{
  "d_shared_expert": 64,
  "activation": "swiglu",
  "moe_layers": [0, 2, 4, 6, 8, 10],
  "router_score": "softmax",
  "init_std_router": 0.00875,
  "norm": "rmsnorm",
  "positions": "rope",
  "parallel_block": false,
  "lr_mult_qkv": 0.4,
  "beta2": 0.99,
  "schedule": "wsd",
  "doc_mask": true,
  "z_loss": 0.0001,
  "train_tokens": 645900000
}
Below are experts of layer 4 (counted from 0) of a mixture-of-experts language model. Rows are named router (the router's row for the expert), down (a neuron's output weights, with its number) and show model dimensions 0-159. Each number is 128 + 24 x the weight over its row's rms, rounded and kept within 0 to 255. Numbers have three digits each.
Before each expert's rows: a language model's description of what the expert responds to. This comes from a sample of Wikipedia text that the model never trained on.

# expert 24
What it handles: Hedging words like However, considered, it was, seems, plus oddly split pieces after not or al, such as not-ew-orthy, al-um.
router:128109152097083123097189129105142144107139117121129169148155126115160097121138118139177138147131090118112103127137106148160097138115138107137123141173155144117117105116114094122138152122146089112093147117109098109109139100146135127125093113122133135098088113093094144157094112167104103103160103062171155114126127149131122140121142165143123125154069097127116117113078118156088149135124144140131114167134138099149095128103118162124124139106078161134152114129147114096143123148086068
down6:160147110105101104157086100142118130167143098109172124082139127148104130091098142118135117089122114093157143084129150125117126135108114140150126151096127125122130107085116119156174190081130125101142157140138136117131089116143137147147152180131158111157104149132139087134121151089140145073157146170149117102097129134135135158136144148155104118117112099064149103104113174092144148132141152131179166148119120132154107135126120117116126121144123150136135096130171172111128147164131142
down7:165164150149128135104129121145131142120168088104144131145113108165148132129153108116156135149092124082170125110149143174131125161159144146147123087100110141082111100107122132115093168134107104096154135066135120143121107088138130121118144152153164153125130143104133175161143172158111089147108118129123131096145137135127142109157125146166105125136131103125103147153140089099140095093149146118158118103162095086152163163109113146109107115162118166114179129097125093117106136156091112
down8:150118135078148141116146145147123102085169103125158132165125119128080097178154153127155134176145156146114116088118085073119108103131097126125158104123140159125171152121119140130159139108062091109139133101127124142098135138075134122104103124113115136163107141138146162129151104107138167108065144132139116134115143163116129148147128163150125094140073165143119100127082134101150102118128113116118106130130132121105141147108104148121155156095123123141117125145158161076147126096144113
down9:106126138146139149134134078147134101123076080138132094138101126106111143139100100135134113132155113150132099129133118162177105143124122124118128104163132092115114161089128095172114134186151175137141103138119133101147112115126105094138114147138128145116098135110134080110078155132165133112152110132135126120118144134128116153076086134122114103119174135086137158106133096109147123160145163112161176145113135152145096120162161114065178139090113112096147139149150152119153119126121083
down10:096148149096083138153155162136118115131143160126068115094135143140118171113165127123109132116156138129096142126120161160165102167135112126115135113122095138148082120068098097122147131130144155137117113168115119140147120126109142164138169121144063097082124126080124147125137103116126114114124076095105099169099117123117141137145132112163142132079143129125158126116142114148112074128160131121101153150127148111161118112142141131144177144169136137161108148107160135148144080133105090
down11:121101141101082139151111150153109136153152142106178127165173131135101150149075141117168136105147136135125065180117113108126121123116112146129119131161130066146154130124134077132092120106170142145170131121149134118130109089134098114106151169171122115088108177108126113129107112118099094148125104133123107155125116131133145145127157117096151134126155114112148124117101120151179071154118129135171103081081082128155109138119106165115121101143118105130128141112114157136118148155131119
down12:088128097110114112118140134152147161135107124144098157126079118096088136100141137146113133104149102097148153132148197128093128179140138103100131146125155144124111119118125131142134140148145101116153127122063143092129096104116153129129131100114086133091126124097097132159103130115144117173136150134160102115147119101173145099143110211113147126127127151138136147092113128127155117098143148131135126092141108117114150145116147124060103090112115147141134176140084116144180141129164137
down13:172105158082129136136173134173148137110126128174097134152177130157166121117126164111113130099153132089142176136132143121127162157122125108130125088164101100114178149131148106144126115140106091134085110125108130091140125126109088114150090149138121107128143158146117101143117124154124110131119187159101104102126114148101126203104112107146129151161179137130118143139115095131111076129122172126144116099097118147124155091108164095144137132123145154126134070113120122123122122138132110
down14:161093126101148145131111100100092138123141132067109144090150106125143148128131144130102138129143124126108107114109140155121162136121156164131100176120125126087114058149126173108152116122151149155159136145100123148147168118153132121112121168111135098144100143094088171121164159155125144152151125121128141095075130107115135122105086146141150099119133143158091129114113126121088142134132103130072152123081157122118127152132160120134139139110145145123104164081155109131146160091064113
down15:115182159106114126128153095087091177128134153144103122137148093132159133120117164125147113152147133128145144096138103143190159121189148126124148127122178133100134121130111124143126083160128121104130132121137118120101130161137181144151117113125175143136151110143116173108084142125140148157151125162126102102166128119126127099126110105073115126129134136100094143080162143087121135103113150064130118137134145143147082135103124138157091090115113190109143168126136144118122120119134107
down16:126162100127136106121117083174150161103140119115163118111100123137133107082158181163114126112102166143123146120130139179134143127131111098140156141089189124184149121128136113099120125126099122115115149105142136134129120146146098113115119108132118154131133147157119123138124134183124119127135149125109151115124097172117148103148102067148141142144184176119167146135171119115155150128078158142158147084132134146112147123095106123107125139104078111147091099137089101127096107149089122
down17:135151172120181112100094124117142148098125154152107140106112175114134129133112147108114136137137164100186135161135154163148134122132155109137090149083099150136156100130133113153130130161160152126106120129087143105132106077132145144153164143145161143151146134121128125139104162127119163151106138111114136105120077117146137183141118108114091089129143163124114109068072120091136103107111146144124128115109135128141129131139167102105139104130135086112112134176166137141115092195138122
down18:125151145128078129135112120108125131116131100129090165145056192066126130148140124115118113113118135109111118114129108116115093193143150113111131128129096140123125122131099143129114106130120098113109173157098122128071131128138168105146095126122122113129132160118126157139190159129131129170135126154160116146113122125129129118149132148116092100128112127170184148159125113090142157127137147125117113110168149130118146187077176110178101114118101118171128144133113133125091128166129131
down19:146144110101166074154174117161127101109107090124142108130101114162112072113156161124093117121114111133116128095114093124112120159133138136150104173129144123162098140095108159100147153107126147187150150152132114125114173123149135146142084146162131118109129124125139169159176126141188094124149131121162100082122129147132132111116109117122138072122149137101154115123131139134157155102089117120113152153084137152121114099097141136144132122122103172159110165118170113147103097126143143
down20:161115111134128145168128131087109113145146137138157160131145121143124171129119124120138086159148094114123149087126155124121119171123128127137126105101180107112135126113082136118160141131165133100136122122161122116170144128140082108132120121109139102136122151118078131140129103095152141119134126129100078165138083127181147114166143103109150144135119178096116177141113077113112163152151160098123133068134094142112107109142166165087171150158149111106135146119154123171146111162138118
down21:132145122135119142099150155106172144160098089135131091136142094149141123154143124121130155075109115132119069119117126106159126127130107130098151167115146112151107109085113115183129102095101131087133136097135137131128126145159140092134155130129146163130110108140120103137133109137118082138183162095124098086120157116147121120102149096106107150140122088094088128111109107086169157144149117140169144175135140177138129118096158087103152135076135152114134099140096106134150123153105148
down22:109145136139094148100126107121093130146106103111087124124118132184119146144138117090107101133142170114135155169142121133115141105127103103167158138111158112143119172118109122146148168148172164116113111147091133183139127156074131114150166144157137148103182135149095093092122108126128130128155089138156124130145112134134109131154163148109177109088117122105066131115135101131138101106096115112089164132114161096111177107159119106128136152166142116131086135141149127170113132116129136
down23:158132173126146176129109124171129123134142130163142099102095142159146132151110146087069122130113154114123139136176106131104119100126139098105099115118131158139093150144104087143075151146143155175110111112106110133109107156122134135108116093122116132107138104123099125090122107106116116117118131127120153107119069128135159155114129128151144172135129150065122167133147119092169112137102091131154176182096128132140121131110145134100140117158108129139146205130155157121144144115095141
down24:118153202110137128135125176139191158120085124131131112163146137140112141161126159104153130075140129143109159118144149093171173097132099121118127116119106146137156157169169119114078107114113156116112119120153147149089106138148132080150160124119119114099122152072110145096114154111119124150124178138110137164124147113152142153090153113131148099141162111126128147113150106117083153092123134129099114106166181142125106134097138115142126122151119115098120107143127134139112164137087110
down25:085139139122088103167132139100133162061127138148131137149097114124108176107130145137137159094184112120132158188111119139098133135112125162118163089080102188154167107130147128090131128118119137092107155138136073138134115151129148129138136090121101139142128142180152149117151142124111142186154122145085124129111095142147135108101135130104135108152137119139130145116163163133121114111126125127124159078102088127092154153157149131119126145134130130143119156147132072117151129163120155
down26:141135114115130098144164144170118168135117135127073131128148115100132154085147137123140132136155119132147133110135124148180145129113139100140111077109112162103126121170172120151116137142125164138108160078138176130099130153145137116141136146123125123147147107162097137118174117109125127145103125140113085101118149149151168112166183101166090134132115146124144170173091073159121121152141127136144101113159119122118150111084068152152133152109141159131165106081129132135155091118145120
down27:146132143153143143151136078109145131126159109107099076141087131138105113105163147133115152147113106138130117131119139073118150078084152098120119125090120142173138186144165173112130138123097130128113200112119085115109145116102128113156130076143144122160153132156133147151122132129126158132108118143107132157123160163131131101057122119131129107142138117108157127142154151139141086134128173097109167163163135121120130142088161109121095166118111131138159127137106141137114155155101099
down28:116120130126124102182166110114144104147145133136123122100129133129137140135130150155133139082093102110120119134098157121105173100106106135162123123143136095112120110131096148151178152117090104126146154174120097146118143145128114183144103122166114121148128120066142070091132118118098157161116144161178127115113153101152149118120117117099171142169122097105109111166152156114125135120183098135107099090113127154109131148087149149145139112137080134161123094122129172134114082127136121
down29:095127119140161185156128127126082150119104115167120137157117140112170070107147087126098114139076143105115099085119116124127158103133125108134130108156099111122136150112147103105137109090145148073117124153110131102117135098157110130146112148136141113137120146115171132112135130145095136121145153101173122107148164136116135132115134122108089133111149151140167064160123088128103161137152190157099096127140165132133147122073132160159148136104127141114119107142155104113082137103160145
down30:158116132129085127153108166147145069121093122107134111130155155098109133134108072115156127126107122102144158135144147117151120131139135135149148129136133145121117146153135137120105137149136122095193151151112173100130094107143141118142147134141117148086089125084122167115155117112173147117124117097133147105125119113096162117104098101116072142177062106115143105125134150125096176107152133144101095118139113128088107145113129119159097129134153077067160137117112148122146102163098135
down31:089153120112159168145139109133136124145120099146144124158123120119119128083125131142166145166132105125121144132122112125149177168139125089153149101123152170134125123127099146107154122048123133127142157158106077125119095105105140107117109150152174179120097084127100133149115138168134142109126120136171143126121116175134157094137117184137126118088117135102100115125111107117089115138135109107138146107115128143177094123180133147122140092127172134142108097108089119165136120170095152
down32:144139128113120129113161112082091158126132137111117122130163090145120154115094114107110154129128116103120073105151061160094126132176140103132171136102115133091116125156143118124115096165149141139120152161152128085121136114143144138184158119138107148129125145152181109128110133114087132146158147193148144140148145107098103129120107109119083134138116120099141135139135120074115090129121125123122126114129136134145185110107158092126175079118147099138126160156090123147161100164119116
down33:156148118137171129130138157113153123130166120114094127135101116123137105094103124116142150124117106098125126142108101144086146123116138104125180195108113101096130122143159153124115105132096139162125100127075113117159154140127169118115117151126154118176120147140139129148107101170120140106109175112107202117143155160133129155113143146125134120113134177133133084110143112116131124136121179182143105110104175129126098098063144146125135143121134100137128106113141156081143120142180099

# expert 52
What it handles: Periods, often fused to word endings, ending prose sentences before a new sentence or section, such as draft., firm., interactions.
router:104103119112096159136123143170099152108116167123084127147132142145152144145097149104116100180121127156112128099107134098090152103150135136149102099119154120162099095127133139096113124156141138080106115171146146136112089136177124096102105101157151131107135116116105103108136112157120145138138112155171130158117107137118128167110153098097106123151141120143156056164111115178143101114099095172141157161159093096139105100136127112149139115101121141088157093117133104136111102130157113
down11:149157144126122155136114153148146097153096154126125129117164134116136113129115166136149116133136146172121081111145128127157141148102125149092111128068122132171116138111162132102144145121158098123141103139127124155117108122118154100094096108143137168115103144135111083091126129142212185138117138103123135127090112113099152154120117096117121167104084125158115109093122154172126164087108125146120170161159120086130117151171137158111120112075132121105157095103100123166133140119134122
down12:117065137126134129123144112152122153124131155108119130134156097141155105115132107105171159116091166137100126102128130123120100127126119112111105105134151124117120136112115138108133150137164066147135125156111121111166185098131162085138174145088160094109122145148129132088088091137087151202118144118151133161117128102179118177143143102111132110095106091159137139145124146136070106125122141113113172139154138147134152139158132146127114135106146101125091115139095161128102148157097114
down13:154130116159124088162101141163107110111114123074135127185120140151092125132103065110147087144146104156148133108183103122103112174128160189168105134147129102134067104115105112139129143136143132144120126118116099095121155130125144141112198119126133122135112114126152115142094110143123096105097123165153170117140109148152165120123116114111104137117081130138085116125102099112133124114080116137123108096130146110113104113138102130145133114129151119142093118194134149106126158156118116
down14:130138116082115127120134106201156102103138161139106121146151117160135131149126162099116139124126136181134155133120156103104138155156129108117119098116132118184105114118159113148166108114143117116133173140126099125119092142118168162110093152136114164123134136138126134126148127137212086113119086140148108153105114120068140155142106124106133088125102088127126135137114112090160106111093095147107173129086098107139145152103103092099125131128116109103157125116102136108129131169147091
down15:128127135152151171103104119132117133154112065137166146099146162145128126112162086096122130143156173108102089125111107109160128144065097098101167171156143078143091132118140143121078150071137156114159173089117123087139116160151106113105144136113094089146098129142139114127125151148139113112133118115087129143109154157149108095127134126135128168155128125116156142125141137141130137134103093141139139101069162108122140135098093143125108136119103102122112150161132142130127159122137089
down16:101088101108147119100112081112107144124114125106141103127118146121127107140155093124140176128135140114146150170154136178127142109124168155140116126107113139101162130147160134162156143133164127130103121109102166104122148131126142121121139131108142121118131131132141110104108114125119176145140142130179115157138121142126124146105114130157091140195119140148116146146155105158115156168142152057111181124165156158116201099154212139117109120091099143119122119124103159120135104128115109
down17:119154130103141133137159162150111143159120100105131169100117168137123154126110143107088064140144133103053128123154071134140188123096154152132122143135158147158136138140132105130083120093113147124120099130120120107133114124130121181117099119141168139154129102134126136166094145112107103120108156136130112105099154136149135104104117134118127128131192109124130066103137126131127128123112132119145100148126127105118070148138109108157116169192110104174149140153154105158130143122150100
down18:092127130134144137104147114083128156157141054115182115134138137126138093053118101139102105118134137093105127174162130141183112127132116141083111114128145139092110148153128140117121138150121134166133150113127121114161166146113138116139112143122135120154146143121144132135095147112000127110127147129124108097148151114110115116102133101143173156124124134133127113152129132118134130162124137144121124128123149111093124117142167151120116140132143124176076130108107109103145114151114161
down19:141131129161136108109139126056124179154137086153176133135118133112135136090136127141100107107154124056124110144170125136196152135110132147124118140106145120076104122148140146142102163149134127105125150112130135142146171134114105144128104086149132123146153123113096130143111141137063149064147121140100128095126149159096125106108146122132147176135133170121135101113140183112169184143135177121146138152104111136128096116132146132092113122142143132144125136113119129097142126111150156
down20:165138120136083144138133110158115137116107161144086133160137131107124142142115120130140150133100105114129110079129144162160114077116130134144135134085134094154097142119116086117104121128113099093133147163123111112154087097130126132115137128134112113143101158138164120124120131141179142165121106159106147080098129148096144129114166129128117140169155116126150105148119101092121131165143122147130102078119146133145136092130093152140146105109123129074131114220152121145103137124186189
down21:107139097108117097146120149166129100110139161140106132147148149143122170155149160136125137130121106130167140122151123138119181154132162135128145140111114116156142089160166109126107119132116107090104136144173124113114096114155135107088101127108099159120117151151120165153117075122220085102178120120119121133100120121108140141129124105133126085205164134138196128141159119135155099095139150113123124128138090174120145164133114107114134106134112119119143139104141145148119143153136110
down22:112081107142101119130104127158091112084133153091116110155147161157122121130100113103127136122130130145095104157095115117089118097132135106161135091165131160163160114123137155124145096162104107109138110118121115123138158167130110151082143128118145114107115096156103124126130081123151102156121112143141154110143090124127134155120187198143146098197109152133095135140151155132100066151102105155108154118166132141114128141128134163108141129071121155116128126090148124117119138114118160
down23:136112151160152157116104142143132175091116149140145106101097098145106114153160120155121152126164155115155119095108151091082129186135115132130123115144131092101148128114064162106128097155106093157183166136176077124108132134123087100130129132102119081156114098156161097123138100109157139097147148138118128131115146141144084164155127111171140136083140137142127139095127103119136151110101135110120161159136135141148117161111108159100124129134143149099108158096118148100144102121120112
down24:138149142155103151111130130064146110111121128149146148127157102136105127077123063128147113131089131083132105138143101163102157122135127141104122148107096115116167114143107132122092130095119109171128132151151159147119168125136133118162146094128128102115116116104103172158139168122085126127106088145128173110167116127147132113120125113134097114112138122124133156152143134090132159101124090160146076152113150141120097132158130134164138139135138127162069183123115133139139086065161108
down25:106121127160119108111134108093133115133167103147200105128125125101136140170158107143160125128128134142157147150139141137150162141130124156108136143157152148108117163130154126122151148155098117149127118136117168138148160129158103139127150138149110089125139127133139103138100126125000155115140102119113158121124134156119108102109136141173141139164121120104146166141107125141124161098102134114112110135115155116123141115124105118100116132114183130157089129122139128099126141156116108
down26:117106125092157124138131099162155068170119188151078114086146131089106134149124182115113161139140123157130126139125127126152177123111158117101144122063119118161124119154117083115112122134122133086105118120142157127098084105091104157107082105138135107114117108108129111122171141152196100116165164153111096141150133128110151099129143107115128141140121134129141128125142124133171109108130115107170138145135146139116119114131156155136158124086111111146175123162132139141144171135126154
down27:095157132132134122101143156103123100144164076176146096146165092118135091148155151187154119112115122124166126120123150128138110158124120085119105101138105075101120200121115115141115153126118118131101137079136140137139156145120118095153162186153087146126088145129129136108114154114140123114151129101137140105144148161109117098140097080146152133114126126113112160102134103120135176130095130109097105099103179144124142103140111105149131137123118133159101155113167085129176134129128123
down28:129135116138134125116131119103133119138154061113154116137139173125117145107134116119123131139118123108151137138143131133160119128136117120128144125118107142124145125161166108113089125107127157174127126088157109122143165109142142120132130104123143101126161130136153154118119138155000118139126139117137156143128139122102109116084157149109165131150106131117123090141128140136116123127118151127129128138149132125102114112137119127118120120128154155138073105125140129108131120102131143
down29:130189104147152138100118152063112136150117058133184144124129161132155142091165059131130108132153138103148099154130120152154118085097117141127149111154144112092118125134144157128139171123124123114090151065125116138135138137124124109097091109113120105098135071113099125131120131112060116127112120126097165095150140138171130117123144091167152138112119151123135094098140130139148147119129128158125138121129125124161109110132117157126107116139136140174098150129138134125159114109165093
down30:121092097145117124120123157105092156140122132132116151123134113113105098106181132180112128133121094090118122162121145125130107114117123173174083137154118114108137083086128169138185103144166152136080141131102083124163139151091113125140146093125101110119153120148117142115138140141168121108098139135101138158110121136130103152161104078148120096080100134082136151126122132121139142111163109158144122126090130122152117129077101119130171132121101100119134165134191116138148085121145126
down31:122165148120152103127133141087090136113140099131107100112149128141141142162169138166099126140174121178124104194166102141130121112160138154116121100122109116155176116118101152157159138119157161165106105177114147147103121111101182098131097118156129113119128125123126144126132127137102096141130130103131102127093099171149109142177118121171103097102160139122152139122145131147148159099146138129133135090116143102141126147139114110125065166149127140187088136123146122126148146170128093
down32:134133141133096153090136139098160113139121107074167140132135113112147087106124076147162130118102120152121160128141134101132074109161125122112114106105157156077110112137129136138146156097093113151121087107105147134147156095106165114117165116124114114125148136124139134132103121152000128149114121115145172114131081120136117155142152093142123132115115102120127116146133137118132151149151126140138144139179153134156152103177147135140129111137130155129102112141149096133122118134149151
down33:169144175132117144073168115145147142120141117132127093125110088144144166122126125134141088136165167126139110100119090100170129119136123092145130121145120131171118145118105170167147179128138119128121135138101121124129124141110143152089107119113117143169145168115122140111112109146154111109109125076168145115117141167163098153120128142111186151166150137100123096166090141143137145156117064158075112119118102114152148124143113140113145137140128168146165157136089101167143139122159114
down34:151096166145139162117105097053098109120129151171108174152157161110143105068106133128096081149133119165125142129136105135128131125101139083170134122136152164098123092125160132127185137151120176102110086138124114143105083136138074152137113105120162111157157129115154130132146103145124112123106110097119128111127144108140132129140149150076129080115132152144109107122104124116120121133145135124106153154145092151198120119134131122104146154090151092102156120133117127126141122123121130
down35:133151077101152105140116128138124114095141101102145107170124133138101106124175107104105127083122090112134161120157128114127093106134123103106111127126133143177110152127088109129126107125136137158130102104152133113069104143134103158148153163132144151101144139121114161107126126116078068090091086142130158138118084119101158082124123137143103160174113130162147162138160139154104154104113116172109100083113106114118126109096129095135134067113154152130103123136124112155116136124160147
down36:138107104150133168143111140065111153125122119121124128143106111112127069149111113146164094158120138112163125113127137090110095134104122093129146136150099121093128140128094119086134155127119100157142124083154120105159126134116097093110146161100155098134134176144143119099110122164163142157132094124104128168112134133139092081106152139125143108133139195126103135157118141075109127105126138166120083114166158178154117102123096101132121128111132141083087099116149125121142128116138179
down37:125077105166089143094139137107102168119138142160133125133105149101110120149121165095123090142142136106133095098116166104112119158102184163123143137192125066159134109099093143124099132147109114118128098148145082116159158125145113127109149095142149110089159113160133148146088123123174112144139092135107153100125123105129125126120100172119143112094101151128099130110092169106122120124111160089128142143085113140161094137149121159126148153119147126091140122164127158119109107161126120
down38:145129123085119126164120118198136085110119194151074129110122096135116140193153164119141170133141131180161138078092121133082138121124146114151145125126104126161144131110139114148143110128123128110132136141129129129100089130135122131103133135121131142119120119114152115106150092127255138139122131142156116151114123139143139139147120161129099104148149109134130143122143107151118107105152102111121132123138117126136130153103097124135140108133114140080165136128148145156107148131128105

# expert 51
What it handles: Raw byte pieces of Thai, Greek, Vietnamese and CJK script, plus opening pieces of foreign names such as Ar, Kh, Ol, Ag.
router:117144144145137117105138103109117100149082092117141143152098138105115123106079091090181131110106148136083157122140140134145147093144156166144117104117167139079149121126086150146086122122143112157105118137104115126132148133079144157126149111124096098153118108137141072109173061176126148149155139114091172129135144123162151139169138135138101112114142122153113131147127133117142101162144102153131140113126167146081145119162121171124148108136158136170137127147139124133090147083124135
down6:114111153109184150138104164123179129132140103137137106114131130122173134159139141134194112152108168134159126138137139161165112109145123085147109154114130068152147126095106130153118194158146158147119170107128097144124131116095113133119125137109162111110078190086123151126123124140154191126116115119154141109112115104114116112074132131109142099171116126122118101143165137132099139131099109099106130098127120145120148143114093124115151161104112117146108108146150115135089120099094117
down7:170139101131149132129121158132139130126126084121096123148106130118106114114167143108135105115105150123102091160080159123125103138137147120119100198118085154126104161129193141160089172127099168113118135071129158110110146121117134118151117123150135131078082109113120084086097125127124126114171123110113115135141164114135132135094178131126122111139157115079133104148135134157121090096153118117150113146161122136105097121087145066146123152135133120135114099150103160093110144121124131
down8:093137113116127120132111148145181128157123127170133151159139132141106136111134119095142149106136131128142108136126142165129125132093105118082155138131136122164115138113150107161117122166122091069110109148117130101111112145134120126166092098095084091141155139112135122145076143109143154110120189121121182080159151132090158117124102115113104148139100109100084137119116163085114113132120183156141109127097129140074137120148131080119172126118075149126141115110087140157111124143127159
down9:155095127116101127121171155137112123186110106137120092120171178139114109124162134112095153101159149138129079097130090174133112128107118116119119143153116141108144143123129155132162123148112074076089133143148148144125124143129145121122123103150119123122123139128149161133092155081130150132115114157103130148140106157116206120098123085145149096138134153088122097120149171139094136114087117144107112115148116157135112107161142143108103109183100180092127109128138152128153112153151138
down10:139145088126159133142135149107133118122127097121069132187110100093113187132122116111142129137133116133129153133138106134147096193130139152131138105194115110149117145130118129157117109131142111121132168130154093108113129169139124148153070114150147117172100095091164107120122094126125133127119118118156139144119109184132096120137101172116165095124106063146144152155143129099159088133139084116078132102104099140143116129104124112151114101101107115142139120148150085129122150112157122
down11:114094111163141127137188167111112083165088100173092126162129168126145107123136102128093131117140111119157074107151140102134159162119113163112114177086102114095097133101137118144116119071134146116078140112123131132133095089149123089123148134148110127145101138127088124104138147122146134095172113120124137102155114134138148173134115114106124152181110151096157136101129120111119155092094140175114147118153128101133114112156138149122108149159098165112138097111130125122098103106118134
down12:119149133088131122111123120106120139109140106128162163109109153132134135132124152112113117102137118169168156174101195116143146123127128118149116138107108141130142166132156169082118108200074137154170113145132153082165145138136104178161117147125152107147132143137125145167138131140154131116112108175106136125117120124128119116082100112134144143155099161113174126156107156110126140153085072140083153130132134106117147103136138150114129150158148100126118158145120129140141066136081107
down13:152125113185086102149105152113107155117123153123107139137150077144158141149153120115137148095130135123139108125162139111169112150139143128187165095131116138120123088111123099089152100133132120128162099091094153143127124161141160137101100128074081171144103109117125122087157124112114104136103121157171129144118118150090136114135098132155100146134154126161176152102115131125133117140144162130129112154094142114101138162103119146128107112096121135104088132103140130075139139142095199
down14:098083121116080131163103112157133101111121139156112153146128139130138076155146193148139119137105104135097161116122148127119131078141102133179145112157139136116096141111169157120112107112124135137143113136106091126135165097088146119142153136112119127124129128214165128111140155151143093113160145069125124118165141094097118149068127074105133132111146116116139108093115126133099106127115125157094130154155111130120150107130128128126124138087102147146119115106103169110127151114176121
down15:135156134095157187124206117127132143130130131150115144149123157121139135134173169141117147139143098138085135077091154110096136132158112174122133085143099101129137145168148124090150121093118093133118149115151152120148151152102152137091127089150116129172157075130168138119090141152188142102149127115116154135085116132083126129136173121124148121088106129122114129144117152135147137137134136089140122088117125143115122086160119130091117154085122119129109121122100169126152128133127150
down16:104153124106086167144111105117105150120157137105075121165066151092109160115171145137158128135154161136142146115113074127101129119115111103162084118101089134144130117127100146075095110102125124123116138180145156115084102145129117113129142131132080149119128125147140159154136100156110078142080143087143109141123116155135121129149118130100136145121103130126105116098163128142157115140129143129107122137144130148104159130120168165122177112134119181109123160129133124088179101096133103
down17:179163135123099094107137125129072162115118107109135108137157206095104115140143133157151132091127128103145107127158106111124099140093157149159161101110102141186114095126127129115108151106120165083107146154126142135124155125100132156165133107130133121144089178085143101141153110151163140122092144159137159107094151144142136104112131120118093146131152135105139132177135112125108133114121110082131112153090134156114132145134104137140068142145125184115147104112100109121135120148098131
down18:086099070137105091120130107091146150116124123081122127083109076111086127125130102143130142136140105149153105126165131138178091161157115103089132170111114106100125106125106111139142102122143128147160113145088126138170106159159124113112131154143133173169117129105110169125122150171107123087167141115168129105143116111135161092113105142121150105132139100139142099080143124115108156141151103112153155126132146096125120124146150183143130145121192135113109128105130115091122106167124134
down19:088110112172140137158182165094154099073116154134164139115123116138130085121137125157139124124133138084120097090168129078114111120154157154109098139143103126169092101145138134129136098101156125108112104110095132125110133141162122098143130114089142067130165139126154159089142116086105121102107162112105144138125116094110105125154135116134137157156105147099158151105108111116110122139107093127087143132123113134108109119121111157121170090150120141072105094071129126130118125154142147
down20:121121159123114108083172109085119127164128112110073117163138148142139106140115128180146158143102108165119117118089130156151148145089129127146125161115129116169153129145125137138096149122134168126128140144107113118112131113119099104129122129111103143154111136157168131086145166158114093125138167102101136108164135128144148142179081149094135128107094168102161157139170112130112136143089167125103144142117132151135142064170085103100112105128133133113129102137125073101120179137125133
down21:082132105167076135169142129164110120121140172123132151137076101153144074102133135147085139130147132111094145113130145147149146175130112135140092125150106113106077138117130123137136118123129125075152134131118122176100106126156134113132169135110153136155150120144080132136135092107116116121108135129104099114097110133109112138129113111114099116107139135123189133078104141120112151124147095151166172058122123180151144101141128143143107096123111137177148135126186138122135123102148146
down22:109196093119084125084113110136117110133088148125165135142137154136110118149116096161120103131122123136101152105149132137115129097130110155133145146138156145124106147108125118136105096115125120097135133127105109141190098105150160091142103117138111113124126148138111141108121128147098109117154130090111162112100146118140156128158089077126158144139139172091125175098130151098102151121166142124177100150081112137127094111129135121129086110050119095098120103153150114103130158086134163
down23:130130164120164096111133170120100126089126112158170141129115123110109162097100094110176089106128127139122159132183141121121096096119127118123141135120124143122128090109102138131104118115112159141134079086148148105135109122113158138097151076085131146155097152121083107140135121140098167123124134119127123120145123148176136133169133118114058161168166138159118162155132100112111102105113146107117150097121122108125107088166123085168149119111158140176128147137124129129088085132126109
down24:154141112175081115138140109112145093133134106150131137173166109153131125142157104097122148115124152105125136136124147130126111137116113122138112155137156150118135174124156129122092102106096121173167134160139102095126146128133121100134098141082126152108191136111118169151117144119151126130100108102116085132116138144072128128147147146117092125179101149133128108127094140132107123107100162122132120107142139115121124109135136140033093139161133139177082124173108147100109118082174127
down25:160104150096158106115141127104112157137117160091147088123113140130156171140105095122129126134144175110135108155104097127102112093117138106134107117138128120122148094152114143075134180114112155228091146110136130180145140125113102105103143164145139126124161091111128117137141139126142128150090158132098116149144098094159095098122125122120170147131123141124119133178146169090138107154153124124115166108148168107170162109137097116138121107140149106085105108119130137147116118107124106
down26:135157128128131156118136113093098143084113080127157114133122121149169163127138074146174143127107089138174144166127124169126116125134104143104123168110178125121153103134139151149174123119132195200125120107114115133151167114095120144170137150128093102110078134145128087112102106123122152124144126119114151106153122101131127104127067136142163134115153102116167082124122088137117100143117107128133120171146141094123162138143114092129117131161136142164132113111155128135116146127099123
down27:117144091104087125161163080130097112115132131101123161114117114117147111113158139118121140123120127105113170130173121129091124177128131131135117163138113108134121132123131111112144138178122087085121187140149101154153169152106123150152117118119155138111115110149120121113100086109137138108126149090103113137113124189100127125105071135181145087113145106081158095112176176153099139153120157118148093152117129140154129107129158134069128158117119120108117122168120107135167143123120131
down28:161122128123172136073091132197082110152126140100129152162134137123110108140121117176138131116082112168095147124123107112101145120134132136084129127135136114115158113135121144166139114119127107101092123119160105101127170129125115150135104108092102123138126121120116103092075140117185121086134106148116140116132131187139187079151116145129077168149116150101136154143114152081118126137118107123110118129118131151139127124119094141164136122090107121122148164099138137135113128097111190
down29:120135141130066112131147101123056073112124191122136140111129115134102144128141175106153132110152149155118141126147098121133130148131135120156090126136102126142146097108141133082131126138114134093147118136106115120108160093146158124173108098136083087108116151124111144137145120126172117094110080092129183134092133152131113119150160099116110144163108124108151169118112122108133134124172097165082123083102147148141121135144115141154131099141099143121137174098118130133132103091177137
down30:175119152137127124123136152147132094137122117114111144091107098134115131100126121138134138083134116135164158125147120144143114071134197147094094132129142145127119112141136145175118123134155156116151101098095170113124134145175175091116158099171088100101105111159116127149125094128133137063153120172155071144157132129131114141118136155104137117130121162161096138173109155151092127130116076156109116143157097130111131185109123118165148124138135129140147116099150112135104103110133152
down31:122134115149139125162103124137141135132128135148101145116127093142130123140144127128101124133135113112110124045108092083136137165139162132112128128130159132149139133165160121145126113131148075066075149131115091151114158136139164163091105138141145119131136144119163119152107114171196107115121083100114140117103106166126150123127083105108167143116100132134112120097132125145130144098164123092078119091103138116158069134145141087141140108133149118119118151162158083138143102099142120
down32:104139132131126138132135080161110142146147109124072125136098140131113141150171149156054087124120143106094143096115137169137117104133101146122158122090094139109109136114096121163093101128093109105104134109156125127124147170117148185133117144120120160090144111133138097133127103174123137144141164135101114126120170123126135136133151124097124155121154144123118133127143126124123107084132144063164116179087086092132128109122142099192162145112134128122126114136107168079157144104114133
down33:141128162145115125100133132131123127124085153121101161144096164090146134123084108128134142094135094133115085157152154143132073124100133138091159158142160164129161100104081115154130135138128089162120164104132147134114133149120081092102134155124148144093100145112092122116121120102107185155111091144103109136144091130153120135134157142106098123154119149111144119115177100101115152129104121128187119148148161136127077111136148127145190152134156146140106110097104155128102136141146164